Experts of a small language model: vocabulary 39538, a variant of SOAP for the experts.
Below are experts of layer 5 (counted from 0) of a mixture-of-experts language model. Rows are named up (a neuron's input weights, with its number) and show model dimensions 128-255. Each number is 50 + 12 x the weight over its row's rms, rounded and kept within 0 to 99.
Before each expert's rows: a language model's description of what the expert responds to. This comes from a sample of Wikipedia text that the model never trained on.

# expert 6
What it handles: Prefix pieces at the start of a word, such as un-, re-, dis-, trans-, inter-, often after "was"; also hyphens, especially in road-route descriptions.
up0:55 26 50 49 49 35 29 54 58 36 51 51 49 56 41 46 49 46 38 47 43 41 63 62 33 31 38 45 33 47 20 30 50 29 47 68 36 55 61 61 55 59 46 48 49 48 49 48 52 51 38 35 52 28 46 69 44 51 39 65 38 34 42 45 44 58 46 43 62 33 64 64 47 53 48 50 65 34 36 71 68 54 52 62 50 34 49 53 45 47 78 40 14 51 59 50 54 68 46 50 51 22 63 52 46 57 39 31 36 54 32 34 54 36 34 73 41 63 49 57 57 25 54 48 47 47 47 42
up1:65 40 50 51 57 39 43 42 46 57 45 66 65 56 47 43 47 39 61 49 40 57 58 52 42 48 55 31 52 61 38 47 42 51 45 31 57 56 51 65 25 53 45 26 44 50 32 45 48 39 66 55 44 54 40 46 75 48 47 64 50 48 43 33 47 58 55 57 60 42 53 55 40 45 61 57 64 41 62 55 74 53 50 81 57 67 59 55 32 59 57 57 40 40 53 53 22 42 65 64 47 43 51 44 53 56 47 48 38 46 54 45 58 53 31 63 67 53 39 59 57 50 34 36 32 61 67 49

# expert 4
What it handles: Stems of everyday nouns and verbs in running prose, before suffixes like -ing, -ation, -ers, such as gener(ators), fertil(izers), cell, tax.
up0:41 63 32 46 65 37 59 46 55 36 40 54 51 50 53 43 28 63 52 45 38 64 60 32 38 58 71 61 59 38 56 49 63 51 43 75 42 44 37 63 38 67 40 41 64 57 62 58 71 46 63 54 37 45 44 36 51 42 45 53 36 28 44 48 64 45 32 49 48 57 41 38 77 34 52 36 60 63 43 65 45 50 49 60 56 62 56 41 55 51 56 48 62 39 38 49 51 51 38 48 46 67 67 50 42 44 58 61 33 68 33 20 46 62 48 36 41 57 42 60 52 50 39 41 78 31 44 43
up1:46 37 37 60 38 32 49 70 42 39 40 65 36 54 52 52 42 66 64 40 22 31 70 43 41 40 47 54 29 71 35 43 48 53 84 52 40 57 55 40 42 31 58 34 44 30 62 54 36 35 65 46 36 43 66 68 51 54 39 46 43 42 72 44 57 66 57 54 74 50 46 54 47 52 70 49 65 48 38 76 44 41 49 63 50 59 39 55 57 48 35 45 29 70 34 53 69 72 48 57 53 55 59 62 63 58 62 55 55 62 61 64 54 74 44 47 61 59 49 64 59 43 57 59 57 37 60 48

# expert 8
What it handles: Opening pieces of Arabic, Asian and other foreign place or personal names, such as Bah(rain), Ah(madi), Ayutthaya, plus words like Arab, Holy, ancient.
up0:46 63 17 46 69 47 46 54 39 58 44 66 49 54 38 42 45 62 48 54 60 45 54 39 67 42 39 55 48 57 37 35 60 36 64 62 49 44 56 53 56 35 68 46 56 52 30 50 40 29 48 62 76 47 51 74 47 58 60 41 54 59 28 41 44 38 39 41 38 61 36 48 27 46 31 53 64 20 43 40 53 21 45 66 51 46 53 63 32 43 47 50 53 49 49 35 51 69 41 59 70 52 55 66 56 36 48 44 65 20 59 42 69 49 52 54 32 53 50 47 44 44 44 62 55 62 70 60
up1:71 43 33 41 52 38 33 39 53 70 44 46 50 58 46 42 49 53 35 56 63 55 65 64 50 25 57 50 65 43 43 43 54 51 46 50 48 56 61 72 36 38 58 38 44 54 31 48 28 44 47 49 59 45 39 43 37 59 60 52 57 60 56 48 57 41 55 44 30 44 86 72 36 35 57 44 54 31 44 64 30 46 44 35 40 72 64 56 59 58 59 56 61 68 59 53 52 61 39 60 68 53 51 42 61 26 44 67 54 55 62 71 49 63 48 28 33 47 46 59 64 62 55 54 56 53 49 30

# expert 0
What it handles: Surnames and their word-piece endings in rosters, squad tables and credit lists, such as -ović, -ashvili, Hernández, Johnson, Jr.
up0:43 25 59 55 47 53 50 77 46 50 35 75 60 42 39 56 32 37 67 68 49 42 57 53 53 55 52 61 46 68 48 58 53 34 70 77 64 43 44 49 37 44 62 26 57 46 53 53 54 25 48 53 64 37 27 44 24 43 59 63 24 35 55 36 52 45 40 48 53 48 56 52 44 69 63 50 58 45 57 47 53 71 52 52 49 31 43 62 40 54 49 45 48 34 50 58 37 30 46 40 28 24 57 47 71 31 36 41 44 58 73 41 66 27 56 46 64 46 55 45 49 42 45 32 41 58 66 52
up1:65 43 54 54 46 65 47 33 48 59 42 42 56 58 59 59 53 58 55 59 71 54 63 28 71 49 58 37 44 65 46 65 57 58 47 42 37 52 47 38 46 39 62 28 63 60 55 34 72 40 51 37 47 66 75 56 62 57 57 44 53 48 38 59 36 66 56 63 60 43 42 30 44 41 80 54 35 47 47 45 35 37 53 63 50 61 67 51 52 44 52 58 37 52 76 32 51 55 59 40 57 47 51 22 46 61 43 67 53 55 33 49 66 53 52 56 39 74 65 36 54 46 51 45 40 67 38 47

# expert 5
What it handles: Pipes, line breaks, dashes and labels such as Height or aged that separate numbers in sports tables, census figures and score lists.
up0:55 49 45 43 54 69 44 52 50 36 45 45 17 45 32 47 61 50 42 33 67 48 48 52 62 58 57 36 32 57 53 61 41 49 57 53 56 39 52 59 64 47 44 57 59 41 55 53 54 44 51 53 59 55 55 53 51 36 40 63 59 30 66 65 52 26 44 33 34 59 19 58 52 32 57 33 70 55 41 39 47 59 56 39 63 38 37 62 20 31 40 67 63 83 63 55 28 41 58 56 57 65 73 42 38 66 26 68 52 51 49 36 42 56 32 52 38 55 54 44 34 56 35 65 62 49 65 38
up1:43 57 45 51 62 57 51 32 51 63 40 66 62 55 38 50 68 57 58 31 44 58 45 48 39 66 52 34 52 66 80 44 27 49 50 48 41 69 47 49 61 56 51 46 60 51 36 62 41 55 53 55 45 55 37 74 35 42 50 48 62 18 58 41 55 34 58 61 61 36 44 61 54 73 45 59 67 64 72 39 63 51 53 72 48 53 36 51 50 37 53 59 50 48 46 39 53 45 44 49 43 58 62 61 82 59 66 72 42 49 28 39 42 42 36 53 23 30 60 52 55 49 21 62 37 27 44 44

# expert 15
What it handles: First names, initials and ranks before surnames, often after by or Succeeded by, such as George, H., Viscount, Lieutenant.
up0:62 48 57 60 45 31 38 37 60 56 60 51 48 52 69 48 70 54 45 74 65 38 60 71 44 48 50 56 40 39 65 74 41 43 41 57 32 61 62 32 68 47 41 42 46 51 50 58 50 42 47 39 42 62 73 51 50 52 58 48 59 58 34 58 46 61 58 32 26 49 48 65 67 45 61 59 43 37 47 47 62 40 65 57 50 48 50 55 43 41 45 53 41 53 47 37 39 35 41 46 57 46 45 41 31 65 44 36 54 47 64 28 61 53 51 58 64 52 56 63 67 67 55 56 44 68 44 94
up1:56 39 33 52 55 59 57 52 43 44 41 55 48 52 24 59 37 71 42 47 57 23 80 45 52 53 34 43 50 58 42 38 66 37 60 68 57 54 36 62 34 24 85 46 57 43 55 41 63 54 45 43 52 45 50 48 46 47 35 44 50 67 37 44 52 52 44 38 62 50 49 69 55 45 52 35 65 67 44 57 58 58 57 40 36 44 28 68 33 56 52 64 38 35 62 63 47 39 40 58 73 66 60 46 21 57 55 33 51 37 72 35 65 68 66 52 31 39 44 43 41 33 62 65 47 63 40 67

# expert 12
What it handles: Words inside titles of songs, films, books and episodes, often after a quote mark or "The", such as Deadly, Alone, Love, You, Story.
up0:46 73 56 62 51 45 35 35 44 52 62 52 68 53 43 54 47 72 83 46 27 64 75 66 74 61 42 54 54 62 33 60 60 51 34 55 75 63 67 35 47 41 49 55 69 60 54 29 56 53 64 64 36 48 37 76 61 47 27 64 48 41 37 49 44 67 51 58 38 65 47 51 58 44 80 46 61 42 49 57 52 53 75 56 28 51 45 63 42 52 31 58 52 33 47 37 39 38 38 46 40 60 56 61 66 41 52 76 53 59 72 64 60 47 47 43 60 49 50 46 47 53 67 67 47 49 30 62
up1:30 65 60 63 31 42 47 85 61 35 45 57 34 62 44 46 55 44 46 53 58 48 68 40 28 55 62 16 47 44 75 46 35 51 57 52 52 73 36 39 68 29 39 44 45 67 29 51 25 34 60 62 52 52 39 54 53 55 49 53 55 56 42 45 50 39 49 27 51 30 38 79 29 49 78 49 62 41 61 39 56 30 40 41 68 60 69 55 47 64 37 61 75 47 46 52 26 40 63 61 70 49 49 52 65 51 57 43 39 57 41 39 52 36 52 36 38 55 61 39 63 39 62 48 64 51 41 47

# expert 7
What it handles: Periods, commas, semicolons, closing brackets and paragraph breaks ending clauses or headings, plus joiners like and, but, However.
up0:59 45 39 56 45 29 58 51 45 33 58 27 44 47 29 60 46 68 31 58 69 53 49 36 48 40 62 37 58 52 72 31 49 31 60 50 31 53 37 40 54 51 56 48 26 47 75 53 31 90 46 47 51 42 52 82 60 59 74 49 59 42 46 55 52 60 39 57 39 54 26 48 57 56 56 63 65 51 54 52 52 38 53 69 41 31 66 64 33 45 63 30 48 44 79 53 49 65 41 47 81 69 61 51 68 57 46 43 45 33 38 37 51 34 47 47 59 64 76 53 42 49 72 56 43 56 43 30
up1:41 58 52 38 60 36 57 72 56 65 59 57 51 27 61 68 43 65 26 54 54 54 61 43 58 39 28 42 53 72 54 65 42 45 45 42 75 47 72 56 48 30 46 55 62 44 42 36 70 59 74 54 59 55 62 54 29 63 36 44 58 33 56 56 34 49 49 55 66 41 47 35 42 64 21 45 55 42 38 57 55 54 58 52 37 55 32 69 47 55 43 62 58 57 43 41 52 64 59 56 39 46 55 59 58 41 38 54 47 32 43 59 48 52 52 47 42 51 34 44 52 57 56 66 61 47 61 56

# expert 9
What it handles: Pieces of French, Portuguese and other foreign words such as de la, é, d', plus code strings, digits and taxonomy labels.
up0:43 40 36 43 51 46 50 54 37 57 47 42 46 53 57 46 49 50 41 36 62 57 38 43 56 24 55 41 55 33 67 63 65 51 54 36 60 47 35 65 43 32 57 39 75 60 61 54 37 32 38 52 30 76 55 50 47 58 54 49 70 53 46 23 65 48 08 67 46 54 35 58 47 68 31 45 62 56 58 54 65 60 75 54 60 50 41 50 69 49 42 47 59 41 42 54 39 60 47 53 59 43 39 50 63 73 50 65 36 64 54 56 71 49 71 59 62 23 70 43 48 46 47 47 72 56 73 67
up1:59 62 60 52 54 57 48 30 65 67 80 54 39 33 41 40 59 42 51 33 74 60 63 47 50 75 48 51 68 44 48 56 40 57 57 81 69 59 74 57 31 42 37 45 55 77 53 43 68 27 50 34 72 44 71 42 47 69 36 55 55 76 59 33 75 40 53 60 56 66 49 74 38 46 45 45 45 48 51 63 20 53 59 55 50 32 57 38 28 36 54 60 46 28 50 47 25 45 40 40 55 36 43 57 50 53 76 51 58 51 26 58 36 48 58 66 35 34 36 70 43 46 59 45 48 67 43 38

# expert 11
What it handles: He, she and they starting clauses in biographies and plot summaries, and pieces of character or team names used as subjects.
up0:53 35 38 58 49 73 52 66 67 57 50 49 82 68 43 52 44 36 62 41 61 37 66 30 52 53 44 53 52 67 44 50 48 48 48 52 47 49 64 59 60 57 62 44 62 67 55 52 37 75 28 67 65 53 66 53 49 40 32 31 64 69 69 64 41 56 70 44 72 43 58 48 65 51 42 55 42 35 43 66 36 53 44 42 61 46 69 59 69 40 41 63 55 60 40 56 57 61 47 57 59 49 49 59 63 33 42 59 55 47 47 58 37 43 49 66 36 52 67 51 33 27 58 76 56 66 49 41
up1:46 65 54 60 50 44 31 46 79 30 35 53 71 34 29 51 55 43 66 61 45 67 61 29 56 79 22 49 53 48 49 65 53 66 68 32 73 79 52 48 60 56 47 30 29 39 47 58 49 43 46 49 50 30 34 26 48 62 61 26 26 39 47 43 59 30 72 48 28 46 42 67 29 47 54 52 42 46 37 56 48 31 46 44 66 59 46 53 52 35 52 15 39 44 72 37 42 49 39 48 58 44 47 44 63 67 59 46 62 30 34 54 54 66 31 62 60 54 43 48 46 47 67 52 57 37 32 32

# expert 1
What it handles: Words naming universities, colleges, schools, states, counties and nationalities in biographies and lists, such as University of, College, County, Argentine.
up0:37 52 70 71 55 40 38 53 55 38 61 58 40 66 62 52 47 45 63 34 49 19 57 31 89 46 59 64 71 30 45 49 44 54 57 33 33 48 55 49 26 43 54 55 68 49 54 50 68 20 43 41 64 65 40 52 71 63 33 26 53 35 59 44 41 54 47 48 51 47 53 60 53 37 53 34 54 55 60 41 49 41 62 50 53 36 54 58 36 33 63 30 61 71 48 47 59 42 52 42 48 77 48 53 74 63 59 52 52 58 64 45 58 52 62 31 67 63 52 38 27 57 47 36 58 55 34 51
up1:52 48 55 51 72 50 41 44 47 53 56 53 33 38 60 50 42 62 46 53 76 72 41 42 46 55 38 51 68 42 33 46 65 69 50 59 50 10 20 48 40 54 80 53 38 32 40 48 53 74 75 59 57 49 60 53 56 57 40 35 51 37 69 33 36 61 47 67 37 32 46 62 54 44 40 31 61 27 33 54 49 46 39 61 56 59 53 64 62 44 54 51 51 52 56 41 40 60 40 60 38 59 36 42 43 51 49 41 46 42 44 61 46 56 53 54 59 45 39 51 51 44 16 30 38 65 61 44

# expert 3
What it handles: Single capital letters, often after a list dash, pipe or semicolon, that begin a personal or place name, such as N, M, K, R.
up0:75 16 58 64 52 43 38 45 66 61 36 50 26 43 62 60 36 37 50 35 51 42 43 68 50 50 65 56 51 67 53 58 39 39 76 58 46 70 51 43 37 51 57 46 19 57 49 61 48 52 56 50 54 45 84 49 46 60 25 45 39 40 55 39 52 62 52 54 28 44 45 30 36 23 52 45 48 49 48 39 26 65 33 46 58 57 42 56 43 42 57 46 36 56 54 37 40 46 44 78 42 33 40 54 48 62 41 51 41 62 57 41 57 49 45 32 50 52 50 63 53 51 66 52 45 53 55 50
up1:64 40 60 79 58 54 49 35 36 82 52 44 37 50 36 56 41 75 46 68 40 42 57 35 64 54 54 48 60 51 24 51 43 41 47 61 66 47 44 35 35 48 39 29 41 42 54 32 56 53 59 66 50 41 56 46 67 38 40 65 38 62 50 27 62 55 37 45 64 50 55 39 48 45 50 42 50 44 67 56 41 64 55 60 52 51 64 35 24 61 65 41 51 47 79 49 28 29 36 65 34 48 41 49 42 70 41 40 52 64 72 53 61 39 49 55 54 33 65 59 45 42 57 60 56 53 52 65

# expert 13
What it handles: Opening parentheses and the numbers or years just inside them, such as (born 1962), (2019), stats in tables, percentages.
up0:58 49 62 41 45 39 42 76 44 33 43 38 48 48 40 54 40 58 39 56 56 52 61 46 66 49 46 46 47 64 48 46 58 42 41 56 47 40 52 40 53 70 53 58 57 37 61 47 61 49 59 48 43 67 57 59 71 45 54 49 70 37 64 54 49 41 64 44 60 72 24 58 50 44 55 33 56 85 59 69 34 48 44 85 45 47 38 54 42 52 50 44 49 68 63 51 47 36 53 76 36 38 49 51 53 61 42 53 53 48 57 45 51 46 50 37 62 56 35 38 39 37 59 50 57 42 38 56
up1:52 51 31 39 45 48 32 57 45 61 20 50 54 47 43 50 48 48 50 54 47 36 33 73 50 66 21 47 64 59 51 65 44 41 41 49 74 71 41 51 56 47 50 22 64 58 65 60 84 39 36 48 74 62 67 77 43 57 47 43 46 61 55 56 46 47 43 59 44 41 57 57 44 35 51 49 64 47 62 47 33 54 62 53 48 54 52 74 55 36 53 52 25 70 32 71 29 57 48 42 34 54 33 62 51 29 48 62 64 64 40 32 35 64 63 53 56 56 58 54 46 51 45 38 59 38 47 49

# expert 2
What it handles: Words inside wiki section headings and table column headers or captions, such as Career, Ladder, Bracket, Date, Pos., "list of".
up0:63 54 53 39 52 46 53 42 39 51 38 76 76 60 68 53 34 38 51 58 67 59 64 51 53 23 41 54 59 53 32 53 62 45 40 61 69 46 70 46 51 52 45 65 58 37 36 57 58 55 44 38 55 53 51 37 51 40 55 66 56 55 24 33 54 35 56 46 69 41 40 61 48 43 60 41 39 38 50 56 42 53 20 50 25 39 67 33 42 90 14 44 65 50 57 47 65 63 52 56 43 52 27 37 64 40 43 43 38 61 60 39 58 53 29 34 45 50 43 27 80 26 52 46 39 55 40 37
up1:58 47 45 32 38 43 41 45 23 47 37 70 48 42 52 49 57 58 65 40 52 46 54 45 56 75 65 66 51 42 30 57 49 36 53 40 50 66 57 61 49 69 43 54 57 45 65 42 44 57 49 64 44 34 47 42 41 51 33 66 42 40 43 67 78 54 45 53 52 48 41 39 55 65 49 51 59 34 39 46 67 63 55 61 47 58 47 47 45 54 30 53 60 55 58 57 81 47 76 44 54 56 50 46 56 42 69 51 39 43 39 49 25 71 42 61 45 33 56 79 66 54 46 52 33 60 49 49

# expert 14
What it handles: Verbs and time phrases in biographical or sports narrative, such as began, announced, took, died, "his first season", "four years", "in late".
up0:55 38 69 41 42 35 42 48 47 56 40 37 38 56 37 49 41 52 48 35 39 28 52 36 63 67 64 29 50 55 50 56 73 48 50 38 47 42 42 53 35 70 37 49 51 49 52 39 58 64 71 54 41 45 50 58 37 35 46 34 65 51 59 49 34 50 53 46 61 43 54 40 49 35 56 61 50 47 46 61 63 42 52 32 37 48 58 34 50 60 59 39 26 69 34 35 46 41 37 46 49 76 47 48 58 62 53 42 66 43 58 44 73 48 76 48 62 47 63 55 61 66 66 61 54 57 53 46
up1:45 30 72 42 40 38 42 62 68 49 55 78 60 40 60 70 65 32 53 59 46 38 47 52 69 20 66 73 40 52 36 42 23 63 43 61 53 61 29 57 37 42 61 48 44 48 53 47 58 41 36 62 52 56 51 71 48 56 57 66 43 45 30 42 45 68 52 56 29 38 70 48 48 49 27 30 50 43 65 53 54 70 42 41 28 65 53 52 61 53 54 67 54 47 41 51 71 46 61 55 59 46 41 19 49 59 51 64 60 48 58 34 44 32 33 67 52 57 59 56 50 42 27 48 43 72 41 66

# expert 10
What it handles: Single-letter or consonant-cluster word starts such as b, c, s, st, sp, sh, often in descriptive biology or geology prose, such as g(ula), s(inus), st(rata).
up0:77 56 72 32 24 43 51 52 55 42 66 53 52 49 40 33 28 58 57 59 47 36 44 62 59 30 54 52 35 53 33 55 48 52 72 29 39 55 43 43 38 57 25 50 61 44 53 62 57 38 72 47 64 45 68 66 57 51 57 47 60 45 21 61 49 43 40 57 47 44 71 63 31 35 47 57 64 67 41 24 39 55 59 55 41 49 44 33 62 36 54 30 48 48 43 63 44 50 44 71 68 52 61 44 57 42 35 42 47 45 60 51 50 36 59 39 37 51 55 35 45 70 69 58 60 51 33 37
up1:31 64 63 49 30 34 39 43 54 46 23 42 58 58 42 68 56 51 35 51 48 52 53 44 54 42 49 55 57 60 62 27 39 37 42 60 44 43 62 66 11 66 57 35 43 38 57 46 49 40 38 61 47 60 49 32 48 62 41 52 34 32 74 70 58 41 80 48 39 25 43 49 40 54 31 55 67 45 25 60 66 56 42 27 63 55 56 42 30 42 59 65 41 51 61 24 41 60 45 48 49 33 85 57 46 33 54 62 51 58 61 51 57 42 59 41 54 45 32 73 63 45 57 68 59 40 47 42